config.yaml
n_layer: 14
d_model: 96
n_experts: 16
experts_per_token: 2
d_expert: 48
d_shared_expert: 128
activation: "geglu"
moe_layers: [1, 2, 3, 4, 5, 6, 7, 8, 9, 10, 11, 12, 13]
router_score: "softmax"
normalize_top_k: true
routed_scale: 1.0
balance_loss: 0.00431
balance_bias: false
init_std_router: 0.00667
lr_router: 0.00212
n_head: 3
n_kv_head: 1
head_dim: 32
vocab_size: 4709
norm: "rmsnorm"
norm_place: "pre"
norm_eps: 1e-05
positions: "rope"
rope_base: 10000.0
rope_fraction: 1.0
qk_norm: true
attn_scale: 0.177
tie_embeddings: false
parallel_block: false
init: "normal"
init_std_qkv: 0.0416
init_std_o: 0.0
init_std_up: 0.0416
init_std_down: 0.0
init_mimetic: 0.5
optimizer: "adam_variant"
lr: 0.0051
lr_mult_qkv: 0.4
beta1: 0.9
beta2: 0.98
lr_head: 0.0148
grad_clip: 1.0
warmup_steps: 440
schedule: "wsd"
decay_fraction: 0.882
decay_shape: "linear"
final_lr_fraction: 0.05
batch_tokens: 65536
seq_len: 1024
doc_mask: true
z_loss: 0.0001
train_tokens: 198500000
steps: 3029
dataset: "wikipedia_en"
Below are experts of layer 9 (counted from 0) of a mixture-of-experts language model. Rows are named gate (a neuron's input weights, with its number), up (a neuron's input weights, with its number), down (a neuron's output weights, with its number) and show model dimensions 0-95. Each number is 128 + 24 x the weight over its row's rms, rounded and kept within 0 to 255. Numbers have three digits each.
Before each expert's rows: a language model's description of what the expert responds to. This comes from a sample of Wikipedia text that the model never trained on.

# expert 3
Description: First pieces of words split into subwords, often verb stems after a subject or "to", such as dec(ides), prom(ote), or(phanage), al(bum).
gate3:158102129143101134103139156130104130130097093129095129139159171080111096095123177141146115140112103106140116157142158103151098162137123088110183083105147099110131161112096116158110136172109144125124199117141146110129148106120113121111122160133112152126145112135107108120165112143125114096
up3:110114093132109156115147113103139091116074155141146125133087131147168127142134136111074121118156110115119183181136116148152098105144086154131115126130118125169161130084114143109148105151119119157093134119119113092088114109104150156093119105123131132112125094148177103137096123132150127084
down3:131126110115103126137120128098081130131127099103106113135104132138107110148163168098124124136134166103126144133139146163087154114114131142095144106098169100140113158121161121120093105094117116153169141158103103099132076079125128109087120132090158109093169126127157104150191128142140142109
gate4:150099100146146158171123100130145135125100095136122119099093144147127118176130122100126118098109097155108116158117113082122122103156103105157142132093131119181132109126130165143139106167153111124117150093109104117091154096150122195105123123160152151148118150135122119115137190146108096135
up4:148115159139119128132146123115120171182118122158123118176142122153128141112095139093102140139104115137163150126134114114091092138164185130156136114106153095160108112127157165156200091140161096121117107085136136116124177116121112156126128140094128123144134131153180105114133122116126103114
down4:166159112107159149150145128084111146119137106097138115100094124144102151145123134100125161125111128153124160148108109172132145112093129149116168100124140088133138157133117143140097132155125082064134113176119159147100149135106164167154112140161088108105126116185156135134124120165133118121
gate5:121158142099098149099145126155107123124116088152129169151086145121167155130095156127160098116157126116113084136141142106123137125160087150143137116121121114148134081142095143144126089112119125121128136166159114124075162171143087151132095160132122093125091080106115131141153111114116121079
up5:138120128167123149131143146150130145131111104181141140109119139168089139158169139142127143118114165154107177102138143141124150080132125185162100166094114137132136139120128102119086176113138119132089114123069089159114143098126138127115117096157122157145119150149124095156136113159100118154
down5:149188154091134136128083137124168129125145194143153119125107111151122126133147111144114133099143145174139143164116110149112144103126143154150148143129109119125162127088148177161146095097121154151103105142115130125108158162121118105142163121106094105141108097172113062139105120124146140122
gate6:130104088134180183100143107148141117175115142132109113126126134167125147145121085126125156125141163111115109130161111125162139120089130158137142133080125103144155110133124105141128146128133095123134150159141128110107185107146112127112112156140117117179115147168077168103090112103096109092
up6:143138127139159118118126110150120176101130130125124157092161112119112137115133130130092116156148140112097098111117137108098128136161075135088111154140164169159138114145122081124119093116168147130109104114145086171135149124097161124105149131110133154168117121091139097085126136193153125166
down6:160130111127101129125088141100096118102114118149113135113161168114111151164156085119100144116146140114172108129150117119055095147137168135152135126149142098131120086140118147111141142142100159087140094127112102149169123148142162119131113117143126092111084153151147123140175116137175159134
gate7:158175154186105139135146142166141162105133134146129138134106167158123130162120145119148140120139139158085091145125073139081123115141125102123114133111130116156150152103134126129139103110132135134146131156113082127090160082148132125124134119140160129130110112152085118152107100064073124157
up7:142155128123175150146154168101107129149122155104118108130100153180103126113171130136105131097131098107134101097138140156171121142148156136119111099054152156173154114143112106116135107159146141123126100159126106126100091174148163110123124155120147086156128123143138110154117150107140099144
down7:157131130144129137136087099131143149058143159098071093112147125128111183144135124125154118123125139131145173146103090166133168167128113149121159132132096117153139120074153060105114150091161126153122131138150131100123151106129096127163134142143116123138119157113148126125126127145146164127
gate8:099114132152146089143156143155110096152110122150129109125093131135149134114116151114140098129135120137091146116119160154189169090128136113147104114126100101118134123110099134158114122110161128114144169127104161113117156124177096153091198138134164134143117115165099166155135106163096115102
up8:113097119158147142115135117141126134138166115141151129133105183189118112114139162121122104128127083163151170104105119164116148158171168137155134115131115125109153134136098156112099142117102085143139173143127151125122141140123123149132166160125076147119079092162135166127120114122075127119
down8:134106101088114114138136147121089126121172129106136113126090135124126130063100154110141142107143119155168079122126102120143170126100127146115106127153136114143143092091130139101131185134145108128146146126124151167135144166146121146102177075150136153146127123206121135122128116121102155130

# expert 6
Description: Section heading markers ==, sentence-final periods and line breaks, and pieces inside codes, coordinates and identifiers such as grid references, ChEBI numbers and decimals.
gate3:139086114154150137102122120127141110167079114118115081164171110161134122094146172145127122149136122146097117165128127117128154133135151131136196105098133106135107147117152112137106130134135121147122174165095140083149158096138078153125103142132128142100158102119084157161133117140106097139
up3:109146121133125101143129162118090131137086142122133126100082114103171092111115116099086131134166108125146112113122102114111119130136146165147118109114152174173129102121108147147130113171128151148107132116148113100135127166114159123091139125146149138087117079136159084124141104133204128090
down3:113151166147150092126077133110136134158153134116092111083102126124117102138107158139116104118151131061145158116161146125071113133098141112124125132121140130147111104147133126125120146136164110059190089131131099113140101107155151134105145082117138149110106148127130133145152135160120161106
gate4:095128112161124158146140139146150138137137141154101118097083127116140121131137123080098145084134122188097099134106146076110162151154126135152114109095130117140124131144168157169104133172155108149118150132105178084106122091104113134092127131139116191106126125146137115134126137139107088120
up4:142108145104071093128131125103107160134105118109148133146137166134086112146111141129115110130093140140138147155153105129092136156131141122135115174037136111153144083119136134160143142163135095120110102100131140118112125083105129111135138110072113155120117159106144117160152145151132100092
down4:139115120135155074149129151129167128115099130163134130097135100143131105117118129176067114127145117139124132144078083174119156120133117091112143145063122097127132100142126157111099163144091119117156145138098114146105091107130129149084098098122094167133123138129139126083155148143131134116
gate5:148152146111149133151147126137127085149092103148139135178099178126095172118171151128170127124131070127121110103104104122097147117145114099109144108136096085132126117138159094135104168101149145126119085111143078133128117123127128175147116154136121143133148067106106100132134121096111124125
up5:129147144118165118116140157130113078156119159149148132124117118142103115181132113131154097149114128122098164114106102122149134150115100144132118128108103117181158136105156131124125112161177098114105121108046113135126126097136100141107161130148177159122176133123157131161162097113108116109
down5:136175160145120123167116124127169139147150165113150130130136121109146108137132167136135149120144122146139101147088134099156133103119135102152143135110149139154077118149140136207120121106138164100145161164112114128127107154111109129152120132108103094100108094183173125113103150091157112087
gate6:098111128145152141103137180160122132174132110145114130059153110143136115108105138130114159106165174131073119100079168082108145101116117147166115088109146133125111112126147127132133118092116117142132168166104107129138108121147097125120127177106108136150107117153126091110108109133117112102
up6:109143190117138145093116100161137177104120116116076142138164125122098120114091125137117100149106115123106122160138074114128092122155136145121124151137138166198169103128115122093128119097126121109133132132150119175120105125109141140103173117114101127122136158093133129097112138169126173130
down6:092165112155127151124100111128150064121106118143127139155107133152089148128135119151117119084112088089171103138158124117141104132143156117084137139118153122136117102101060146101137149165139143146134119115152138114123147155098181112138122127134119101133115158192141133107139107099161148109
gate7:187134152165107104088163090193135177115093096141164136107139117115117140134152101149146140112171141129096125119143064105117143112164114122150147135119125138118178105135140118123141108169078125149142134121133103126127093104143128130139134131164114138099133116158093111162106137124116114114
up7:186158112129106110151131141103136103177127166143135150127119141167114088117155142093121084137112131109140157124099129180178162138121103131119140124122151086148164154151127088108105128153149141147111147126090116106120109196096161121135120130124140114127108119159107134161089118141158137119
down7:152113163127119158168119120156158172107133143138104133078163103120141153133140127121124099144141097168118144109123109139128122071140124151154202138121096130097148106108108070123128148109125130111152108112105141112131111114110159133081175100121072113102104132101104147114123106131131149128
gate8:124121114116125099145169111181125145125128120148118126121095154112113133095134135155160129142104087155105103115130164125117107131112150099144135175127089131145108128135101144196103099088146132157108166128122129077112114089144122108095165136101141148172086117104119143127128100106074142138
up8:110083151123127104120123131104143173141135113082132136147076129133105109100093140073125123141161122155138106077127100140119108123109129140147095126096112120131108096148118116105100126166140131118107131131118131202158163138147162134113127140123116151075156129169154126187122118133134106097
down8:164130152108135126139101160127173138147119102114101135154146122138122138128111169103136142133131152138175121139142123139157139125083161113123114148124128048135114072127124098100170138111154113145130156138134152135173159159188091129084125105114116133162140138163144130136103128149083114115

# expert 4
Description: Prepositions and linking words after a verb or number, such as of, for, with, including, as in known as, plus en dashes in score or year ranges.
gate3:149097115164131135103127167084182131135110126101095119133151140115120133123162209163124114145158162149133124146107152145083107126151138143091176079109141121133129129136153113148148129155152126129130172128106158077135160123147086148137142164131143155129127135144136124131162148152104144119
up3:114141104103118145137138146151119112122073142101148127108094103136162127145084123098105138119092135140124106140158166088126104130136120158145125126132169144131151101100096108109117085111072100148110170115098123134136155122099159105084077103133150147110139120139124126118117101164143099068
down3:097151109155124096108167127114101125149113136159090102114085129116091094109101152156102116107121125139072181093126150143094144126138088102111117122153122119168100125121148092162102146100149113109177145141108121120118121135145155177144094091112127123092129142121158124125102131154168122126
gate4:138154148138131135158125120131137133113109143178128123108106131160146087166083101107127122109117071177100116129117134121129105115146130118181139125126153138181132103085137120151107138159145130128091159143091127100113164090153109154120137147113143201140103114120120096134121106141114079130
up4:150132097178071141133128100149115170159136122161142138134148133105113117131119128148138122143108127149161147120096096093083141157138147134147119148104086117158173152096156112128158100137126102131105072121139115129077128111083170125112120120116174098127166143130131136127155159092147108132
down4:102145136131116130162099131125164102143116083159126075145133127089121146142126139113118090085128136133132139113123102199147149141140141097131139136153170104085145115124109102122088132138124119141183160116138120149128120113101166187113110113166092122157135124117131113083091096115136151141
gate5:141143121125137129152126128116160114165098088127157140184079118123167176124142122161146108123153123134151100128139101089087116104158130116137136106114128113146099149130129144155124133115161132134117118131142098073118174160136116165120137167130135130095116064103093122093132092111099102094
up5:162122112066158122135166160098131155130120179136144162122099116116070105143109089124100114107116146139129115147156107164143123146132104177118130129137135144146169103113119109160108139125165117128111150114093146111159121102119087147100150124104115113113126102120174120175144126182147124149
down5:151183156103118103100088142126191114151157133099120120150118148108134121141113111126133108134099137132155123160143142132123125107121135153129156126144101164142100112110138130112134145110167146155109130106095148104093151132136100159134141141120115089105097052182133075103113107167103126130
gate6:137090083129130130127138157142132105187110127136086108075134148104120124105107098164123167146164141170088123128089150138147140125099114166116152141102115156145155141123109145156159147145130143115140164134139104139119121138109125126077103167113113126172127128130137105111134152112052111114
up6:142165120137169154113129119151108170136136143116085120101167124089101085125137164100129126143124106146115073125147130103106114103109132082120138155170117129120128127124138144153109155112162158112112099101179092175093089141148159133113143133126118127139090125121123132086131138078121084126
down6:121120129130147120154127127109125151103140096148148147148161165133145162126128109152101155113096091129173119156161107075129085148149158108173145106131152139160125102122092139156127162104114137098101141127118153155161146116134164098125167105104114131148077156153137135094146127148167173145
gate7:117138151154158115127138147145160183158141135107139133092131125108129162158152102145155140147121065147144088164073083137113081128140131132149127132151080109118165152130111162142148135137147113126130152136140090112083101086158084155129121129159148133129109148143103117130124139128102119093
up7:152122115086117139167148175124133108140114165124130129143113102166080101163119136107090132139127157070106097122131163108180132115092126120134122094108166150165149138094141140139156139161139125149135119130137136149088110133088151102165120159102121120151148133120109154180107156122141099114
down7:125125157107162161112153125145124150126106135131133113097146117090126168136146107135124090127106147130156154144176111129120180114137125138153145126095120108091132124116159085111134130085107129200154117093120163073091117146115112153141164104112131129187133131108141107155113118116154137088
gate8:105089114126139095111140145162113105150086070131091106112124139149111127141103113087123146116156127089126104156108149104099143142097119141114135128067146153143109130110136145146108100136126151152133174110104133122131117092127094157094170099139143123160098117120090122151149147122071149087
up8:098124144138097134115110123104105141153135116134129155136094122163101125083163186119152101158138156176120162079157129136134165191122139140124125144125129174113141106148113125137119150114150105101134112161116106138107189200136119128116157158151108113099125135151143129134125108153120128118
down8:121175106106105075132101145098125148129165149110152119132092121165141113111097123142128129096148110139138154121141127155134165064095108152138137130167126140108166091111149114145126167067151130156130139147111126111144160124159162129076134111126146139169137140161126160156156112140115155115